Weights of a small mixture-of-experts language model, trained from scratch on English Wikipedia: a variant of SOAP for the experts.
Below are experts of layer 8 (counted from 0) of a mixture-of-experts language model. Rows are named router (the router's row for the expert), up (a neuron's input weights, with its number) and show model dimensions 256-383. Each number is 50 + 15 x the weight over its row's rms, rounded and kept within 0 to 99.
After each expert's rows: "comes after" lists some tokens at least twice as common just before its tokens as in all text. This comes from a sample of Wikipedia text that the model never trained on. Tokens count by the router's weight.

# expert 15
router:52 46 40 46 51 40 09 47 35 65 45 46 37 36 38 58 68 50 54 34 55 75 58 32 77 47 43 74 54 59 55 60 39 45 60 37 41 70 58 40 57 47 45 34 65 57 39 55 56 73 10 35 26 25 57 52 48 80 56 58 51 37 37 46 88 18 57 37 38 79 43 47 43 63 61 51 65 53 74 35 35 85 38 49 65 59 38 23 29 39 52 40 66 46 53 72 40 62 47 66 61 55 61 56 51 60 62 53 17 47 55 33 68 35 42 43 19 44 34 45 32 47 54 30 44 54 47 52
up0:64 46 44 35 52 81 47 58 39 50 59 19 48 25 47 71 40 26 55 61 40 28 57 52 14 34 53 74 42 44 46 41 43 28 32 83 64 39 70 38 61 42 75 38 55 61 80 54 45 58 31 39 59 80 35 49 46 62 53 64 50 55 51 61 58 44 37 70 45 48 46 62 55 65 34 64 52 38 57 49 57 46 46 42 62 35 43 53 33 38 54 31 58 48 47 66 52 48 00 39 39 35 50 59 54 63 28 33 65 52 48 69 33 21 37 32 37 33 43 57 72 57 44 47 47 64 57 49
up1:60 48 39 59 58 70 53 40 39 50 74 48 20 52 56 34 55 61 72 42 66 34 47 32 47 42 54 74 52 65 47 84 52 68 37 52 51 54 73 25 62 40 62 38 45 50 66 51 55 51 20 22 53 59 61 45 61 62 57 43 50 49 24 77 75 53 54 50 57 60 32 57 48 41 60 54 56 58 66 64 44 42 46 47 46 44 60 35 67 40 45 62 29 62 39 56 48 55 19 84 60 89 21 55 31 58 57 34 61 67 54 38 32 59 46 64 32 27 34 51 61 43 50 67 77 44 35 60
up2:36 28 46 25 46 39 29 52 59 48 50 24 36 59 52 47 54 68 56 45 38 51 14 54 42 23 50 25 46 34 51 65 51 55 42 57 52 49 66 46 36 39 69 42 60 34 47 33 32 46 43 23 43 46 61 51 46 49 59 60 50 38 42 64 73 80 55 37 76 30 39 34 67 44 60 45 43 39 27 42 35 58 51 52 40 30 52 52 51 51 55 51 48 43 62 60 49 71 75 60 28 82 49 50 75 65 34 27 39 53 67 44 51 59 32 60 48 49 61 51 68 51 44 59 61 56 47 83
up3:84 53 43 52 62 61 55 57 61 89 70 30 52 55 51 42 48 79 77 59 21 71 33 54 63 95 67 77 33 79 56 83 35 73 40 65 28 32 60 34 54 51 35 37 56 67 69 86 43 46 53 45 47 76 19 55 33 44 37 61 65 51 67 64 69 54 51 50 40 62 56 32 33 53 17 38 53 50 49 46 61 45 45 44 50 30 26 31 39 39 49 39 42 64 45 36 46 81 29 50 40 50 61 51 30 25 66 44 57 73 61 38 43 37 25 45 47 59 48 42 50 51 83 37 72 56 60 52
up4:28 66 40 52 49 71 16 45 64 45 61 51 62 27 47 68 37 44 53 41 61 39 52 27 43 49 63 66 33 41 32 67 53 51 64 55 42 54 59 47 68 52 66 46 74 42 39 71 54 52 64 61 31 42 43 27 64 68 40 41 57 54 75 61 70 60 44 93 48 69 66 67 51 62 41 61 78 47 28 59 52 76 56 51 45 72 55 14 59 57 70 61 57 50 47 64 52 23 47 16 26 31 79 57 71 31 76 63 36 62 59 65 56 51 69 29 46 63 28 78 25 48 35 30 37 56 52 61
up5:57 22 76 51 67 48 62 45 35 56 54 35 34 66 60 86 76 36 69 29 28 33 53 88 45 28 64 28 56 56 34 61 54 81 49 66 88 39 60 40 43 65 43 25 75 84 53 39 51 44 51 24 36 23 40 53 65 45 58 37 53 60 49 59 50 61 30 63 27 76 36 48 38 55 59 55 33 45 61 48 52 58 57 44 32 49 57 58 45 53 39 27 63 48 49 46 37 58 49 53 55 16 53 36 56 80 50 61 42 35 67 72 40 30 69 64 47 62 69 60 55 47 47 40 37 36 68 46
up6:55 69 42 48 42 51 49 73 36 49 59 43 57 49 51 49 44 38 28 48 54 45 43 37 23 41 70 45 51 49 45 56 68 33 36 47 44 17 57 53 36 36 59 52 51 57 31 51 59 49 50 50 41 70 56 38 57 75 68 95 50 61 46 47 39 73 57 51 36 46 49 35 38 32 50 67 54 55 47 58 43 67 32 64 37 73 45 35 45 62 65 33 79 52 24 49 29 63 61 73 27 60 40 14 56 62 65 58 62 45 39 69 55 53 40 56 35 65 29 54 55 23 80 54 24 88 66 40
up7:41 46 68 54 66 47 40 59 67 54 46 48 65 71 25 69 90 27 62 61 79 52 63 38 28 58 52 31 47 31 74 47 48 58 59 12 20 41 32 45 57 31 76 19 51 43 28 52 63 41 41 25 39 44 20 36 65 60 66 68 56 82 39 28 54 52 40 57 65 54 65 46 45 71 52 74 68 62 64 55 61 69 42 38 49 19 34 43 49 66 59 48 56 37 71 40 27 59 49 70 28 64 40 56 75 66 66 62 59 12 68 62 55 35 56 54 51 51 48 47 39 30 54 36 29 80 39 43
comes after: "\n", ".", "==", "===", " ==", " ="

# expert 11
router:65 69 48 43 01 37 24 29 51 74 54 72 44 45 31 24 44 61 64 44 53 60 63 41 90 54 52 71 62 42 67 66 28 59 47 64 58 55 73 32 46 22 60 53 37 40 56 50 55 50 29 34 44 40 50 39 55 54 65 62 57 49 53 79 68 50 59 52 34 65 53 50 61 57 42 55 57 42 43 52 36 58 44 70 05 29 77 68 50 36 89 24 60 97 79 49 44 60 25 69 63 36 47 27 29 51 49 49 42 45 25 51 68 50 57 43 63 28 22 57 61 40 59 60 54 59 19 45
up0:49 27 55 46 53 40 55 55 56 59 58 43 65 75 31 58 38 63 35 54 80 58 51 28 38 61 50 73 52 31 41 06 41 35 70 62 38 55 66 53 39 55 66 78 42 52 73 28 25 21 50 50 31 63 37 41 31 41 67 32 63 29 44 42 45 21 33 65 43 49 62 45 93 50 52 51 28 57 75 47 57 86 68 32 27 47 49 58 58 50 50 66 52 49 68 48 46 44 31 56 54 60 31 40 38 43 50 33 53 50 58 86 36 48 50 42 50 35 46 33 38 63 40 04 41 14 39 51
up1:73 17 40 43 35 26 65 17 42 60 68 26 47 40 68 62 73 45 43 47 55 79 82 52 55 53 35 53 52 70 61 70 72 43 57 52 51 61 20 65 30 60 50 55 68 41 58 70 55 84 58 37 50 42 54 53 36 88 50 54 36 42 58 52 53 31 54 75 42 45 54 59 66 42 62 28 35 55 62 76 34 70 42 44 18 46 39 30 50 56 48 28 22 65 60 48 71 49 18 40 43 46 39 40 32 49 54 56 40 40 52 47 62 37 73 20 47 48 36 50 36 70 58 86 29 70 58 24
up2:56 51 56 26 40 30 55 56 59 60 71 59 47 50 38 46 42 45 60 57 29 42 72 30 43 43 55 43 60 17 33 52 45 58 32 45 54 62 30 53 69 43 57 48 59 29 57 64 43 89 51 34 39 42 50 20 75 82 42 62 57 49 53 42 59 33 54 39 49 55 52 40 64 66 49 52 64 30 67 45 69 70 61 35 61 39 46 33 59 38 72 55 58 50 64 38 58 59 24 62 41 43 43 44 08 43 37 38 34 34 15 60 34 47 38 59 46 40 42 63 36 51 49 75 40 60 67 54
up3:54 54 57 28 02 60 57 45 46 70 52 62 56 52 47 31 46 52 51 44 46 50 38 49 69 47 68 74 71 48 57 52 36 45 56 54 75 50 71 66 22 54 44 36 25 78 44 38 57 70 80 57 42 30 35 50 44 43 56 57 70 67 21 36 44 54 37 63 64 56 71 69 80 70 57 46 54 37 64 32 58 71 52 45 48 64 87 54 58 75 65 33 70 51 48 33 52 60 45 49 57 42 35 45 27 56 46 66 60 28 60 58 48 54 65 45 54 47 47 29 47 30 41 26 64 62 28 39
up4:49 76 63 67 63 55 52 68 45 70 61 51 69 51 34 51 59 45 67 40 73 58 62 37 32 47 33 48 50 28 42 24 64 74 64 37 24 47 64 47 66 38 27 43 82 20 56 61 45 39 53 38 47 63 54 27 20 43 99 58 57 45 32 93 56 36 54 64 35 45 49 53 71 50 41 56 50 50 58 53 52 51 54 53 34 56 44 14 41 46 65 41 32 58 46 54 44 52 55 58 65 48 44 36 40 53 77 70 59 45 60 55 62 31 55 54 12 13 22 67 53 50 63 17 67 18 43 56
up5:37 64 49 26 52 47 52 47 52 55 45 70 29 43 40 45 43 54 61 41 62 41 67 46 58 34 14 75 42 47 53 39 39 43 37 59 47 58 31 58 33 40 52 44 67 39 74 48 67 59 40 34 55 60 51 36 64 78 39 48 15 64 44 92 56 38 37 51 54 57 45 58 69 37 74 83 67 79 36 56 40 64 29 23 66 65 39 44 52 50 64 52 40 71 47 44 41 60 44 85 73 49 58 38 21 59 56 61 48 41 39 34 56 46 71 43 17 30 39 40 41 37 61 57 43 40 36 26
up6:55 57 91 40 55 56 34 54 52 71 43 52 38 60 19 46 72 54 44 65 73 36 41 34 58 30 33 53 23 30 60 29 46 52 41 25 64 37 38 38 70 47 30 45 51 58 78 31 49 54 29 14 57 33 69 42 44 70 45 41 63 65 47 59 68 63 34 46 37 67 36 57 46 60 58 66 52 66 44 49 52 62 45 29 67 30 46 49 41 45 65 55 42 77 69 57 25 54 44 57 70 56 47 04 35 86 47 41 75 44 61 61 63 52 77 60 46 27 45 49 73 39 59 43 34 53 54 61
up7:64 71 75 52 37 40 60 38 64 49 47 46 33 47 41 43 22 29 49 48 55 30 71 68 48 53 51 43 19 75 42 34 56 56 61 30 48 32 54 45 87 59 78 63 42 57 56 26 55 43 27 56 26 51 47 56 41 56 65 25 67 33 63 67 67 61 22 60 20 37 22 18 42 52 41 44 47 48 51 72 30 77 59 16 47 49 69 37 19 53 34 41 61 68 56 77 62 32 38 63 55 48 44 33 60 62 59 18 45 51 56 62 66 55 32 64 37 69 49 31 58 52 57 44 31 61 45 37
comes after: " the", " a", " an", " The", " his", " American"

# expert 5
router:54 62 68 56 62 04 44 37 56 67 72 37 50 62 23 69 56 64 63 39 53 56 51 33 46 76 42 46 20 85 63 02 30 80 48 48 40 42 50 25 39 55 48 41 50 35 25 41 21 56 41 33 34 34 47 58 41 46 61 66 39 26 73 55 30 37 34 38 40 77 46 69 66 57 41 66 52 60 43 54 65 71 47 61 42 37 53 61 47 26 47 42 61 49 72 46 65 49 21 44 50 85 50 36 66 35 53 54 69 38 75 76 49 67 77 63 51 43 26 36 73 23 04 53 51 48 32 54
up0:57 39 58 44 63 37 37 49 83 39 61 60 56 61 61 41 56 59 33 29 38 66 72 67 66 45 49 18 46 54 39 40 55 42 55 55 38 47 61 26 51 47 29 36 64 54 71 63 22 61 63 49 40 67 70 19 31 68 44 51 20 40 26 40 62 62 34 67 68 71 43 84 48 36 59 16 46 58 29 57 34 39 74 64 43 63 58 16 58 35 58 36 78 35 16 41 51 61 50 63 33 24 68 62 66 55 49 77 36 53 35 36 62 38 32 69 34 75 60 44 56 55 58 34 35 55 56 43
up1:67 52 51 72 49 46 35 87 47 30 63 71 17 53 11 04 34 61 80 23 45 43 73 37 71 61 57 48 50 39 37 46 39 53 47 31 27 33 54 38 56 27 16 47 37 36 63 41 61 52 46 25 57 42 28 41 49 80 86 56 09 45 70 48 40 53 46 47 69 54 46 51 56 57 61 49 29 47 39 33 71 47 27 60 20 50 61 65 38 62 44 57 82 23 31 37 47 43 35 57 65 84 64 32 56 23 53 50 63 56 56 70 54 47 75 48 51 58 55 72 28 48 42 43 53 55 37 41
up2:26 44 35 50 26 72 41 79 53 49 64 26 60 77 56 47 37 50 46 52 75 14 37 79 74 13 31 31 51 46 28 64 64 31 47 43 58 63 24 46 60 59 64 41 27 37 70 68 47 60 34 52 54 37 54 41 65 54 38 67 49 61 47 39 52 57 39 44 48 32 52 36 34 56 48 34 54 54 54 70 51 49 58 48 48 36 45 56 67 66 38 35 70 68 34 40 62 70 30 53 67 56 36 49 28 52 51 24 51 29 46 58 51 57 69 97 38 17 45 24 41 29 60 54 33 57 40 85
up3:45 40 57 40 71 47 39 64 83 49 46 64 54 35 41 73 41 59 56 47 40 58 54 28 19 39 56 59 77 41 54 50 47 72 49 54 83 39 53 43 43 50 38 53 36 63 63 46 09 43 41 48 59 48 36 46 32 50 73 41 43 40 62 47 25 39 55 55 53 63 53 44 65 42 40 49 68 36 50 62 67 68 38 29 44 63 36 45 48 60 34 27 23 51 69 46 56 58 49 48 59 61 39 68 56 20 34 52 67 48 79 36 56 67 60 56 50 44 46 46 50 40 38 65 38 59 56 39
up4:35 48 67 51 51 45 54 55 66 77 66 39 42 69 49 46 62 60 45 39 40 51 53 26 71 50 61 64 42 34 50 27 37 40 63 36 39 34 69 54 39 74 78 54 58 55 55 37 55 64 18 43 20 33 56 45 50 73 39 28 44 42 38 57 57 56 49 43 44 91 64 63 60 20 57 51 29 34 43 66 66 82 52 75 59 65 53 38 22 25 48 62 19 31 64 56 69 47 29 58 51 70 40 48 33 45 46 67 52 44 30 33 51 57 64 60 59 54 64 24 30 53 12 49 35 22 55 63
up5:63 52 71 69 38 47 42 29 26 77 64 51 39 62 45 48 51 38 52 35 71 68 10 55 61 54 53 56 53 62 56 78 47 33 33 64 47 59 56 40 52 26 46 66 47 48 61 50 53 58 69 65 39 53 35 51 51 58 59 40 43 45 59 52 71 41 55 40 43 35 75 45 53 54 69 31 57 33 58 70 31 50 63 72 47 67 53 47 55 38 41 58 67 43 63 52 68 51 60 49 35 58 49 50 17 46 58 51 45 44 44 05 59 74 52 54 81 13 43 54 45 48 32 52 73 40 64 75
up6:71 35 33 38 58 33 48 63 58 46 66 48 39 39 46 61 21 42 56 56 49 48 58 48 44 24 82 42 57 58 56 41 37 63 42 54 57 63 75 75 51 55 65 41 63 38 38 75 49 35 50 36 33 43 31 00 60 62 52 38 18 37 53 42 58 34 37 54 28 47 62 21 53 60 60 61 44 68 50 22 51 45 47 45 47 52 57 25 46 64 46 57 26 47 48 45 76 65 46 30 54 77 65 63 30 31 35 39 65 54 44 35 66 54 59 55 60 70 23 52 45 48 47 28 53 61 24 67
up7:32 56 35 63 49 46 63 65 39 48 60 59 36 64 27 26 56 62 78 42 32 51 60 61 38 64 53 67 60 60 56 30 50 20 36 41 38 36 67 28 41 51 58 45 32 50 31 60 23 42 51 62 65 38 38 45 29 58 44 40 51 36 44 59 41 41 56 39 56 79 69 56 64 37 71 54 41 42 24 57 30 44 74 62 58 42 33 38 31 49 35 34 36 57 23 75 40 79 40 31 50 57 49 29 36 59 37 57 64 57 65 42 41 39 77 56 80 41 28 37 69 67 37 57 16 40 43 32
comes after: " |", " (", ";", ")", "/", " \""

# expert 6
router:74 53 48 47 47 25 30 57 38 64 48 50 38 33 54 50 50 34 56 54 48 69 46 40 61 68 53 51 62 59 23 62 37 48 27 58 48 46 36 47 34 39 52 51 24 62 21 50 42 83 53 59 35 44 39 41 50 60 42 56 31 45 76 48 41 26 81 40 62 45 54 73 52 47 26 52 55 38 68 55 21 45 25 61 35 55 45 36 55 57 42 31 68 81 59 41 67 57 43 64 70 65 55 54 45 76 23 51 51 38 62 35 50 33 80 56 41 52 45 48 45 52 52 63 25 76 28 61
up0:81 48 72 50 33 29 55 78 60 92 61 59 71 39 62 53 45 48 62 29 76 57 38 60 45 46 30 55 60 64 64 47 44 61 86 42 48 65 21 20 54 30 45 44 58 49 62 19 44 86 48 27 38 38 54 78 29 39 44 97 47 47 62 64 54 49 32 77 43 62 56 47 42 45 61 65 55 53 40 37 71 69 51 49 56 50 18 80 48 51 64 66 46 44 20 71 40 24 49 59 51 52 67 46 50 25 41 33 34 48 44 64 72 52 45 60 20 36 44 26 55 37 45 37 75 75 50 72
up1:59 62 42 21 38 50 33 36 40 53 46 90 39 13 45 55 58 36 46 56 34 35 35 35 33 75 48 33 61 36 64 45 54 63 79 73 69 23 51 68 26 36 18 46 51 69 36 23 32 63 51 64 48 63 41 49 61 66 74 57 42 60 54 64 79 52 39 31 50 27 36 72 50 57 40 39 66 47 40 26 70 47 71 59 20 15 54 50 49 18 52 40 55 64 47 42 57 45 47 36 40 38 65 50 60 55 21 53 51 45 45 43 60 44 48 52 63 29 38 34 38 47 35 48 44 56 51 52
up2:35 46 61 37 47 42 37 55 45 39 54 44 36 43 69 68 28 44 51 40 52 29 66 67 43 55 28 35 62 42 82 89 42 45 36 45 49 31 49 70 28 58 59 59 35 37 25 35 37 53 51 64 34 30 52 66 58 42 63 33 47 38 68 59 62 66 45 54 26 50 41 61 54 20 57 56 30 34 44 50 54 63 37 58 49 66 83 40 39 55 62 40 33 52 58 28 55 14 39 60 45 39 43 42 39 80 34 76 49 56 41 50 62 12 55 66 48 48 55 37 22 38 54 17 54 51 43 43
up3:80 45 35 47 56 19 54 39 44 52 19 41 32 39 56 74 86 69 55 34 54 40 44 43 29 30 58 82 58 40 57 64 63 39 17 68 57 46 53 40 64 52 33 41 61 24 39 55 69 34 55 35 53 56 28 64 86 84 71 33 42 61 56 50 73 23 55 30 31 53 34 55 40 38 18 44 48 72 52 50 42 26 63 38 38 32 60 42 54 51 33 54 58 54 65 77 46 57 45 45 57 35 45 74 43 58 42 55 54 25 61 42 43 34 61 37 79 42 39 70 28 64 38 35 42 52 69 38
up4:42 48 39 32 25 55 46 57 67 72 23 37 39 55 70 44 32 59 69 88 43 64 75 80 59 57 39 38 46 58 55 57 61 45 39 38 79 56 24 57 49 84 51 32 40 65 62 59 41 49 53 43 69 48 63 67 54 54 68 56 41 43 58 53 50 17 51 85 49 28 77 13 59 52 58 64 57 39 54 54 32 46 30 14 31 66 45 26 46 71 58 47 40 42 52 41 71 31 59 51 49 48 37 44 35 50 54 72 47 60 44 61 64 18 71 66 52 25 32 42 50 39 54 60 45 46 39 06
up5:35 43 31 19 43 25 33 69 36 62 58 47 26 60 46 38 58 53 69 39 66 59 23 41 64 37 34 52 54 41 45 29 48 60 21 52 47 30 40 60 54 29 48 77 24 38 45 40 59 75 48 41 66 31 67 37 48 66 59 65 50 72 58 45 57 72 57 45 42 36 26 56 40 52 58 35 48 62 24 43 62 63 21 52 69 37 80 49 54 60 66 41 52 68 50 36 54 53 63 34 41 33 42 63 41 28 39 31 77 67 59 57 72 64 60 58 33 35 62 68 54 53 79 20 43 60 66 43
up6:52 43 55 66 46 38 58 32 49 38 46 54 50 31 68 68 57 52 99 47 44 64 69 21 53 51 44 48 72 67 47 39 54 58 57 48 40 36 41 52 37 47 57 35 58 77 73 70 62 49 52 66 77 66 36 53 53 67 42 42 28 42 56 47 51 54 51 71 39 68 33 61 63 54 55 50 45 67 70 46 61 76 75 49 33 36 64 46 74 45 15 64 39 25 40 43 42 56 64 31 52 53 81 56 47 45 47 53 40 60 62 48 51 49 61 75 39 51 42 42 30 13 71 48 66 39 68 24
up7:62 55 48 29 52 46 54 51 31 66 72 45 58 62 49 71 44 52 45 51 59 62 59 56 61 46 33 70 37 75 54 47 83 48 22 45 58 47 22 39 33 26 44 40 46 34 37 56 56 36 85 75 75 68 81 36 39 65 61 59 72 37 60 56 49 64 53 38 47 51 64 39 56 74 43 61 36 60 44 34 47 47 28 76 51 49 68 42 70 49 51 40 66 50 41 62 62 53 37 56 71 89 73 19 47 48 71 21 43 74 82 59 68 43 51 57 65 37 27 24 50 52 53 54 59 63 57 30
comes after: " the", " of", " in", "'", " for", " to"

# expert 10
router:57 56 55 78 52 49 39 51 37 42 38 48 46 40 40 43 34 69 47 48 57 50 52 60 71 36 55 64 34 44 36 49 09 43 37 42 39 59 50 48 31 53 38 28 34 57 59 55 35 56 52 78 45 71 51 46 89 60 47 41 34 51 72 68 67 49 60 59 24 51 49 44 66 80 48 73 56 49 73 20 30 52 68 50 55 67 25 54 46 40 60 41 72 69 41 53 26 31 24 70 42 73 71 35 51 61 55 43 66 63 39 51 82 51 40 47 41 33 49 40 57 60 45 62 39 47 29 34
up0:63 49 70 45 50 57 61 36 52 36 33 24 73 11 59 70 29 61 79 51 67 59 32 65 38 49 10 57 55 84 35 59 51 43 65 36 44 28 38 47 47 50 46 42 50 49 67 40 71 33 30 47 49 60 91 39 38 41 22 43 67 55 73 57 48 68 64 66 38 47 67 29 44 34 60 68 44 50 75 42 34 53 50 74 38 52 54 75 35 09 55 54 31 70 68 44 50 51 79 69 59 12 51 53 71 56 39 50 37 50 49 46 52 72 40 34 36 69 77 43 41 47 52 37 52 45 33 42
up1:16 17 56 42 38 77 68 61 65 35 71 37 65 54 42 54 45 31 44 47 67 10 34 49 38 53 88 66 61 12 33 71 53 26 57 70 44 57 40 60 25 29 67 40 57 39 33 35 42 61 53 45 34 43 55 21 59 57 50 80 52 49 47 33 59 55 39 53 50 67 46 27 50 74 54 48 37 61 86 57 22 61 37 37 53 39 73 38 64 59 70 38 75 75 26 45 57 75 22 32 37 01 44 56 44 28 63 46 30 19 33 43 50 62 63 42 58 61 55 25 43 67 51 38 40 41 33 34
up2:44 55 34 57 54 64 69 39 47 58 51 53 51 56 52 31 71 90 36 47 48 32 66 62 32 62 50 58 30 70 60 60 67 49 88 51 53 36 55 63 43 45 58 39 47 46 55 73 61 73 65 50 65 29 53 80 69 53 54 48 40 39 52 45 36 33 34 70 40 39 41 42 80 60 65 60 64 33 58 56 42 50 70 51 33 54 48 53 52 74 31 51 50 48 71 72 31 66 68 43 65 26 37 69 62 41 73 35 74 39 46 67 37 34 26 51 38 48 36 47 50 67 34 32 58 46 37 56
up3:64 46 38 55 46 45 34 64 41 59 65 41 75 56 59 38 54 48 64 44 36 75 23 54 39 20 57 30 40 37 36 38 50 38 37 55 43 76 56 63 41 48 43 28 35 60 65 55 35 24 61 52 44 65 39 46 50 56 23 38 44 38 10 63 28 42 22 49 51 52 78 30 60 63 86 35 61 57 62 60 62 80 42 79 57 42 37 48 44 82 62 52 70 44 44 56 39 48 59 13 34 53 51 36 50 47 57 43 71 56 32 56 39 48 57 51 56 48 53 40 34 64 36 50 59 52 36 47
up4:56 58 35 66 46 57 45 55 24 55 43 45 43 69 37 23 50 47 41 49 47 42 55 56 48 40 47 60 44 32 25 59 41 36 43 55 24 79 53 50 34 49 45 40 68 64 66 42 44 56 37 42 64 59 32 37 51 75 39 75 51 81 69 48 36 05 68 40 54 62 55 52 28 35 41 48 78 44 50 44 22 70 60 24 61 31 39 44 75 42 60 45 18 53 55 20 65 99 44 58 38 62 41 41 63 45 59 52 56 38 67 61 63 43 51 50 42 73 38 26 80 55 26 26 36 58 28 61
up5:66 44 38 73 50 24 53 58 73 41 71 23 59 41 37 46 38 67 39 64 27 64 14 64 63 66 55 62 39 42 36 44 48 60 53 35 41 48 66 57 37 76 62 19 31 75 40 51 71 48 51 52 75 58 50 43 54 39 49 00 66 59 80 33 39 36 52 51 46 64 53 19 45 58 42 58 15 56 62 55 59 32 58 35 43 64 73 46 55 22 52 44 70 34 51 41 69 52 58 60 18 38 61 36 63 49 42 49 34 49 48 66 39 37 45 60 43 47 61 39 48 54 65 45 24 50 43 36
up6:66 56 72 56 57 45 56 63 40 39 45 42 27 44 60 42 57 46 56 41 58 57 31 46 66 67 57 34 48 31 35 44 57 34 60 30 58 63 54 67 78 38 69 63 38 67 65 53 50 66 37 74 23 54 75 49 46 50 51 58 39 55 50 48 39 43 40 65 50 69 36 46 30 59 49 25 73 58 36 50 39 45 35 45 53 54 34 38 57 65 61 18 43 70 44 36 49 86 71 62 55 43 74 81 36 74 53 44 30 36 45 47 69 43 41 67 75 43 50 48 50 05 47 15 26 34 31 60
up7:56 56 36 49 48 58 45 44 38 38 50 49 38 29 41 55 83 56 53 76 53 63 68 58 25 67 38 55 36 61 50 71 44 36 62 41 40 52 67 39 59 66 62 48 76 40 26 48 26 62 36 51 55 56 51 28 48 43 65 61 53 88 52 55 48 91 43 28 58 45 59 51 46 59 83 75 55 40 54 50 53 36 38 45 64 53 75 52 44 62 55 40 61 42 53 22 47 52 32 40 64 71 44 31 50 60 43 52 15 52 49 37 55 45 58 74 60 81 45 37 39 36 26 30 42 09 65 66
comes after: "\n", "-", " where", " that", " did", " he"

# expert 4
router:67 68 38 86 26 65 69 72 34 40 66 08 39 37 40 58 50 70 42 50 35 43 70 47 51 75 63 59 79 62 59 39 54 42 23 31 58 48 53 69 41 32 36 32 37 38 48 63 36 88 35 24 58 39 52 36 53 48 41 53 30 41 62 55 57 59 78 30 36 53 43 45 31 45 50 51 50 25 32 37 31 62 40 57 26 34 52 56 30 43 56 48 61 61 56 41 49 41 36 52 46 56 10 58 41 53 32 42 47 40 53 58 51 33 56 65 13 45 34 62 46 14 38 38 35 61 47 77
up0:59 50 56 56 73 43 59 44 73 45 69 42 63 62 40 84 48 61 51 50 18 24 49 51 95 22 24 48 47 60 44 86 91 77 52 36 68 41 58 34 43 43 34 36 33 61 57 56 70 33 49 45 73 45 45 48 29 27 51 59 48 67 47 38 34 66 67 99 56 73 58 47 47 67 38 46 49 25 55 66 24 53 61 46 43 52 49 38 75 60 35 42 25 48 53 48 61 46 51 36 72 22 46 70 16 44 46 44 43 39 36 24 45 29 39 61 48 47 43 20 65 30 38 61 67 61 30 72
up1:72 52 46 69 78 35 45 61 54 55 56 58 69 52 63 58 43 57 90 40 76 52 16 47 24 43 54 62 66 74 26 23 50 67 42 55 48 62 60 56 35 44 26 71 45 54 53 52 39 36 35 63 66 58 47 58 58 49 56 66 46 55 52 36 60 67 50 48 42 55 44 63 31 54 16 40 38 45 53 22 68 55 51 47 65 87 41 43 32 62 69 42 69 48 69 48 42 59 33 30 48 52 38 50 77 55 52 77 38 05 73 38 34 36 50 76 75 76 60 33 69 49 35 47 51 43 34 48
up2:75 65 73 54 29 53 70 29 35 28 59 39 43 07 30 59 48 59 53 72 40 42 49 67 63 53 49 72 67 33 59 41 50 40 46 52 54 38 25 56 49 55 45 51 58 49 31 54 28 53 63 26 38 39 35 51 45 71 77 33 57 51 74 39 71 73 69 51 55 44 47 52 63 51 55 36 67 62 36 55 99 66 33 78 20 59 38 56 52 36 40 56 74 30 75 42 46 34 40 35 36 66 32 46 40 42 55 45 39 59 70 54 48 33 45 55 36 80 63 64 46 73 39 60 44 28 24 42
up3:47 37 16 16 45 55 39 36 29 57 39 51 47 46 37 82 67 54 37 70 34 34 47 53 40 57 62 43 61 26 46 74 39 67 39 70 41 48 41 13 20 56 36 35 47 49 40 64 33 41 57 58 38 47 50 59 44 56 73 68 50 53 41 50 64 45 67 28 44 42 70 33 42 49 43 41 34 49 59 28 53 57 67 59 41 54 76 62 62 59 37 47 51 48 65 41 30 66 71 63 47 99 44 32 34 48 46 40 32 49 58 46 50 56 57 52 91 87 71 53 64 36 31 38 69 28 36 59
up4:31 39 52 54 45 63 50 37 69 51 90 28 85 68 57 73 50 72 38 54 47 71 53 46 56 33 80 56 45 78 37 82 31 80 25 52 78 31 57 49 41 68 25 48 32 69 56 51 54 43 34 45 60 36 26 81 41 90 47 51 16 50 55 71 53 28 70 49 29 17 42 33 53 42 51 38 57 32 64 48 64 48 78 47 31 46 81 36 52 48 52 20 45 35 56 59 49 29 14 50 34 72 34 48 43 70 63 48 36 55 67 48 60 55 38 77 39 73 41 54 56 56 55 39 62 49 33 40
up5:52 41 41 58 57 45 48 48 18 46 53 53 50 29 69 48 42 62 78 60 62 39 52 39 56 59 71 55 55 54 33 66 49 26 62 47 16 50 49 49 44 54 43 63 55 64 51 28 62 66 61 75 78 49 58 60 42 47 37 37 19 31 49 34 57 35 79 23 61 18 63 62 39 35 40 29 61 42 35 41 58 49 55 47 41 39 44 46 34 21 39 26 42 47 40 71 59 48 79 40 51 49 12 70 18 51 55 55 64 56 50 52 45 50 46 22 73 53 57 72 60 37 42 51 50 59 20 33
up6:49 49 45 77 49 30 70 50 62 43 44 43 59 44 34 40 65 52 48 50 23 45 43 70 51 51 32 54 60 76 47 67 70 50 58 52 39 26 44 62 42 44 58 33 53 60 38 72 60 46 82 43 37 56 60 55 37 70 51 31 30 70 37 11 66 37 51 42 60 62 51 73 32 70 29 74 33 49 58 47 38 76 37 23 48 39 55 41 42 37 72 77 41 49 74 44 44 67 48 70 54 55 12 79 34 44 68 50 39 40 34 86 66 45 35 53 29 58 50 55 24 44 53 51 62 45 75 53
up7:41 58 63 56 49 30 58 43 34 44 50 45 76 26 46 48 35 71 81 40 76 31 51 69 50 40 31 73 56 40 52 43 35 73 49 69 68 31 53 36 29 66 41 54 33 39 48 39 58 69 59 52 25 35 54 59 53 47 55 65 03 36 87 58 64 60 49 48 41 61 54 54 36 20 61 61 48 50 47 48 24 60 52 34 38 66 49 49 70 49 40 29 47 31 37 48 35 68 32 53 38 45 51 39 45 69 24 38 36 30 30 56 76 60 46 55 44 29 80 61 58 35 20 66 48 32 66 62
comes after: "\n", " |", "|", ";", "===", " Candidate"